{
  "n_layer": 10,
  "d_model": 256,
  "n_experts": 256,
  "experts_per_token": 8,
  "d_expert": 32,
  "d_shared_expert": 128,
  "activation": "swiglu",
  "moe_layers": [0, 1, 2, 3, 4, 5, 6, 7, 8, 9],
  "router_score": "softmax",
  "normalize_top_k": true,
  "routed_scale": 1.0,
  "balance_loss": 0.00987,
  "balance_bias": false,
  "shared_expert_gate": true,
  "init_std_router": 0.0101,
  "lr_router": 0.000588,
  "vocab_size": 10675,
  "norm": "rmsnorm",
  "norm_eps": 1e-06,
  "tie_embeddings": true,
  "optimizer": "cautious_adamw",
  "lr": 0.000678,
  "beta1": 0.95,
  "beta2": 0.98,
  "batch_tokens": [16384, 32768, 49152],
  "seq_len": 1024,
  "train_tokens": 348700000,
  "steps": 12157,
  "dataset": "wikipedia_en"
}
Below are experts of layer 5 (counted from 0) of a mixture-of-experts language model. Rows are named router (the router's row for the expert), gate (a neuron's input weights, with its number), up (a neuron's input weights, with its number), down (a neuron's output weights, with its number) and show model dimensions 64-127. Each number is 50 + 12 x the weight over its row's rms, rounded and kept within 0 to 99.
Before each expert's rows: "comes before" lists some tokens at least twice as common just after its tokens as in all text; "mostly gets" lists some tokens that are sent to it at least half of the time. This comes from a sample of Wikipedia text that the model never trained on. Tokens count by the router's weight.

# expert 38
comes before: "\n", " |", "-", " ", "|", " States"
mostly gets: " %", ");", "North", " List", "\";", " changed"
router:50 56 55 47 61 44 34 48 42 78 70 60 32 72 57 53 76 49 50 59 54 36 47 53 43 61 47 44 52 55 46 67 53 74 47 40 68 41 38 69 43 41 43 52 69 62 51 60 75 49 26 39 73 44 41 44 41 63 49 58 51 65 52 52
gate0:53 45 51 61 64 47 40 38 58 54 54 46 28 59 49 57 48 77 48 56 69 27 52 57 54 77 46 62 47 35 55 54 44 62 47 44 48 62 39 43 65 41 53 68 55 58 42 56 35 46 57 61 45 28 78 43 49 81 51 54 50 54 36 33
up0:41 45 48 51 74 46 41 37 61 53 58 49 34 71 48 52 58 72 53 51 70 30 47 69 65 79 41 55 46 43 52 48 39 63 46 41 46 62 31 48 64 37 54 73 56 56 44 59 49 53 57 50 57 33 71 41 42 71 45 52 59 48 42 38
down0:35 27 45 47 71 44 52 69 61 45 36 43 36 65 69 55 53 58 39 50 32 27 33 31 42 55 28 12 61 66 54 61 38 50 41 54 34 69 57 57 63 68 66 54 44 55 41 45 42 55 40 52 46 41 48 48 44 20 62 37 54 52 60 47

# expert 43
comes before: ".", ",", " of", " in", " and", " to"
mostly gets: " people", " events", " education", " services", " students", " rights"
router:53 46 55 46 48 45 53 62 64 49 58 57 60 49 48 50 50 39 48 51 51 56 61 34 35 38 52 83 42 44 47 56 46 46 44 40 47 55 83 33 51 43 57 63 42 64 67 49 44 72 79 53 22 33 43 48 61 67 51 63 56 53 61 36
gate2:49 38 36 31 68 52 31 54 44 41 84 68 52 50 66 56 63 44 47 58 42 43 49 63 37 29 57 58 56 59 52 57 54 51 23 49 69 47 45 52 47 26 38 48 55 43 53 26 52 66 40 45 39 48 56 39 39 55 68 51 54 64 68 42
up2:38 48 74 34 52 44 87 52 44 56 60 43 79 53 39 49 56 42 39 42 44 56 51 39 53 46 63 56 33 61 76 72 63 38 66 55 32 27 69 26 34 50 40 42 60 52 57 40 59 50 75 42 60 42 73 57 63 55 44 28 42 38 76 59
down2:54 52 39 66 60 48 39 31 43 48 48 38 34 60 42 41 56 58 58 67 43 66 50 57 53 41 54 47 70 55 28 50 39 38 34 52 30 28 49 67 74 42 65 40 45 29 46 38 50 43 39 52 36 33 60 51 55 57 57 61 69 67 30 45

# expert 171
comes before: " |", "%", ")", " (", " km", "°"
mostly gets: " million", "500", " billion", "200", "000", "800"
router:58 55 62 43 29 49 37 40 54 71 44 64 49 55 50 44 52 22 41 62 39 67 50 54 33 44 43 58 52 39 66 47 44 52 43 37 81 39 51 66 63 53 35 49 66 47 48 77 49 32 56 36 65 51 40 58 46 67 56 55 61 45 44 60
gate0:40 67 47 73 83 52 48 57 57 39 62 24 47 29 52 51 50 43 48 36 33 58 38 55 54 46 41 50 38 71 57 53 57 53 70 59 37 48 64 41 57 60 43 61 30 57 32 55 70 52 48 59 56 56 53 46 40 39 55 60 45 36 42 28
up0:48 73 38 58 46 61 48 46 60 43 39 70 80 86 54 56 76 56 68 90 42 40 49 54 50 52 46 70 57 37 55 47 50 50 64 50 50 29 67 51 63 57 49 48 32 73 51 48 28 38 56 50 53 65 38 70 50 57 76 52 76 56 56 52
down0:52 77 44 54 80 54 60 34 43 33 56 51 55 42 49 39 62 61 59 73 42 17 37 45 55 52 25 53 43 48 45 37 40 68 62 58 47 37 75 61 65 61 50 45 44 58 43 40 43 48 36 38 42 39 59 50 36 40 61 64 54 48 50 36

# expert 56
comes before: " |", "°", ".", "″", " km", ")"
mostly gets: " 68", " 500", " 49", " 200", " 58", "100"
router:47 48 47 51 60 50 76 51 30 66 59 44 71 46 50 59 52 37 56 51 57 47 40 54 57 49 51 51 54 42 81 56 36 66 60 28 64 63 63 62 57 60 40 44 61 56 50 56 51 52 38 32 65 30 49 55 40 59 50 45 55 56 63 53
gate0:48 56 37 64 49 34 63 38 50 65 57 42 60 55 58 69 51 53 64 54 58 40 65 57 60 48 59 62 63 22 49 65 62 54 58 72 58 69 40 47 55 48 59 51 63 34 42 61 69 48 61 63 53 28 33 63 39 24 55 68 41 27 47 55
up0:47 50 69 41 35 56 45 54 59 51 40 60 37 45 47 46 46 46 47 47 58 71 39 36 31 66 38 53 33 65 44 44 48 42 41 33 29 36 46 43 31 52 58 58 41 39 46 40 30 40 57 52 48 72 52 45 56 57 44 44 53 56 50 36
down0:55 53 41 48 50 57 73 43 41 59 44 48 64 41 42 70 44 41 38 52 62 59 49 48 28 44 60 51 71 28 59 54 55 42 22 54 47 39 77 41 73 44 52 45 50 47 50 44 63 64 49 32 60 55 13 37 53 47 52 42 60 51 53 58

# expert 27
comes before: " of", ",", ".", " and", " to", " in"
mostly gets: " example", "ability", " structure", " level", "itation", "olution"
router:68 42 58 37 41 65 58 46 52 31 32 46 53 42 48 47 51 34 50 56 62 68 57 71 49 38 53 44 61 48 39 36 49 57 39 47 34 42 72 57 59 25 37 36 58 58 39 46 37 40 53 40 39 36 47 47 51 28 61 46 53 47 49 43
gate2:66 46 45 39 75 55 56 49 46 46 54 48 38 55 31 45 65 42 52 67 47 58 54 53 58 37 44 30 61 51 34 38 25 59 39 50 55 66 43 35 43 44 55 30 59 36 65 38 53 37 41 49 34 45 45 34 51 55 40 60 41 51 55 34
up2:51 68 68 35 50 69 37 46 34 59 58 60 31 33 44 30 55 59 37 65 42 75 40 34 55 60 50 67 57 28 72 44 52 38 48 38 61 63 36 64 58 40 48 59 43 64 32 37 43 40 54 37 56 39 61 43 38 41 67 56 43 55 35 48
down2:45 49 35 22 33 51 52 47 67 61 37 34 57 48 72 54 38 40 31 86 47 64 49 51 50 36 42 45 52 16 46 51 43 70 61 57 58 66 60 51 64 53 64 36 56 70 38 50 25 49 48 49 55 50 56 52 48 55 69 57 37 58 57 60

# expert 145
comes before: " |", "0", "2", "%", "1", "5"
mostly gets: "100", "×", "‍–‍", " 400", " pm", " yards"
router:47 43 60 48 64 70 58 46 27 56 29 55 43 52 45 47 48 55 38 31 44 45 43 51 61 51 45 25 53 47 74 35 27 61 74 64 58 32 58 63 55 62 33 36 63 38 40 41 34 56 43 45 63 31 43 67 53 69 64 52 63 56 63 59
gate0:48 44 53 91 34 48 46 60 36 45 41 67 55 36 68 44 47 51 49 56 59 37 32 44 53 30 53 49 60 47 75 14 40 49 52 46 52 15 45 60 46 43 48 69 41 54 46 48 41 56 35 48 41 45 50 69 63 52 53 37 59 61 56 58
up0:55 36 62 37 34 39 62 56 42 57 68 59 48 13 48 47 72 37 52 55 43 61 54 53 59 41 75 50 62 42 61 69 44 53 63 58 68 53 56 52 67 54 39 55 77 39 46 74 57 26 49 46 46 67 52 37 33 36 65 50 50 42 59 38
down0:37 68 64 66 45 33 57 51 36 40 32 40 34 46 52 48 69 57 44 60 47 67 36 66 61 33 75 19 51 35 66 36 38 39 68 45 40 49 63 63 48 50 53 69 65 41 59 41 62 53 66 40 23 40 64 48 59 50 49 41 49 45 55 60

# expert 187
comes before: " |", "\n", ")", ",", "\\", " ("
mostly gets: "})", "}$", " JPL", "))", ")$", "},"
router:61 50 72 60 58 55 64 47 56 45 48 38 39 28 60 43 57 26 33 70 36 44 55 64 37 36 47 45 64 61 58 48 66 56 64 43 61 71 41 52 43 42 27 49 69 49 59 54 63 45 47 37 56 35 54 48 52 57 60 71 33 37 63 51
gate0:35 48 59 65 66 46 73 32 49 52 54 50 36 50 58 73 55 48 54 62 46 27 51 30 68 58 57 44 47 74 69 39 69 48 64 72 50 66 46 29 43 53 44 44 62 52 42 50 71 52 40 44 71 37 52 53 52 63 47 54 43 33 50 59
up0:31 54 37 54 57 46 39 40 32 56 40 29 39 54 40 48 48 50 72 46 65 26 28 45 53 61 48 42 46 41 51 61 44 57 66 66 51 50 38 40 47 53 48 73 48 65 51 38 38 45 53 53 55 48 50 66 58 38 61 46 67 64 61 47
down0:47 30 37 60 52 76 27 56 50 36 49 47 39 25 58 64 32 42 30 51 54 58 48 30 63 52 52 50 37 46 44 58 65 32 28 61 56 45 38 33 38 37 48 49 39 37 41 21 40 54 62 38 48 72 56 60 39 23 68 45 58 35 64 55

# expert 65
comes before: " of", ".", ",", " to", " and", " in"
mostly gets: " development", " decision", " action", " activity", " effects", " influence"
router:56 40 64 33 43 60 68 37 37 39 46 57 50 41 64 45 66 51 24 52 38 50 42 67 37 54 70 62 62 58 30 56 49 63 42 46 46 49 52 46 64 39 56 42 41 58 42 76 37 49 44 40 56 42 62 28 50 26 58 61 39 50 50 33
gate0:50 48 32 61 56 57 52 57 49 60 50 58 52 40 20 48 39 55 41 66 34 55 46 56 48 56 48 40 53 43 41 52 42 35 47 34 53 45 47 55 55 67 52 44 24 47 31 47 76 51 61 55 41 53 64 44 47 69 70 62 30 51 52 54
up0:38 33 56 55 47 37 73 49 44 46 68 29 55 51 61 68 45 54 38 52 28 39 35 37 51 54 53 38 40 48 42 53 58 42 43 40 39 56 55 64 64 42 41 50 50 32 37 81 65 47 46 53 34 58 46 43 56 70 35 69 32 36 61 36
down0:55 55 33 47 36 82 35 35 66 58 83 33 48 52 53 42 43 47 62 51 51 40 53 49 58 59 70 46 37 59 39 46 58 49 57 46 43 41 39 41 41 53 46 69 66 55 44 57 45 64 56 57 52 30 28 32 65 58 31 58 49 66 49 49

# expert 57
comes before: "\n", " ", "|", " 1", " 0", " 2"
mostly gets: "Reception", "hemat", " Bry", "seud"
router:46 44 44 52 69 35 48 59 55 63 51 48 59 60 52 52 45 52 32 56 61 37 24 53 43 28 56 29 49 62 42 45 37 51 43 39 61 35 52 56 53 50 51 35 38 55 66 44 73 57 36 47 60 77 40 37 38 58 49 39 67 50 56 78
gate2:42 75 30 33 32 68 46 63 35 50 38 46 51 47 27 53 55 46 37 34 44 40 57 20 69 40 66 39 53 47 50 41 50 68 45 69 37 34 49 40 44 51 48 47 55 60 54 57 52 29 53 57 49 53 31 68 71 48 51 45 45 61 31 57
up2:32 72 35 38 45 58 50 61 31 50 40 31 64 57 21 45 49 50 47 52 50 52 60 46 65 27 43 33 51 60 46 50 26 76 56 64 65 35 53 25 45 56 49 32 58 83 70 39 73 28 45 54 41 60 31 48 58 51 52 55 56 70 57 56
down2:33 49 59 49 35 46 47 47 44 51 56 40 61 59 47 53 53 53 41 53 46 36 44 26 32 56 42 58 34 50 39 58 46 52 55 38 53 66 47 60 55 43 41 57 52 58 64 29 77 29 49 43 42 56 51 37 63 64 79 77 36 29 51 55

# expert 74
comes before: " the", " ", " a", " his", " other", "ished"
mostly gets: " Fin", " Hor", " enter", " distingu", " Enter", " Ltd"
router:51 49 54 48 54 58 61 48 29 55 50 45 31 48 43 71 40 41 40 40 60 32 58 38 42 41 40 48 47 51 48 64 34 59 57 36 39 57 41 66 31 40 63 47 44 48 40 55 51 50 36 40 62 47 40 58 81 53 32 48 55 43 27 55
gate0:56 44 60 22 48 43 37 60 55 52 28 52 50 50 80 29 73 47 49 68 67 32 51 64 59 43 68 35 56 40 56 61 77 31 36 31 56 64 51 64 44 49 54 33 50 49 40 51 36 44 73 47 46 59 44 37 50 51 34 43 40 55 67 39
up0:41 68 43 74 51 45 64 41 58 35 61 61 45 59 15 47 20 34 61 20 28 70 38 35 42 46 40 55 60 68 49 49 36 39 46 66 45 44 63 33 62 54 55 64 55 52 58 64 54 58 47 54 53 38 43 54 34 47 71 55 67 45 51 69
down0:42 56 59 51 43 35 56 48 69 57 25 43 35 44 54 53 52 39 93 45 71 61 49 59 45 37 55 64 75 51 53 62 49 70 50 50 57 80 52 40 52 39 53 36 79 47 29 43 67 33 26 89 51 49 50 40 66 51 30 54 43 64 38 51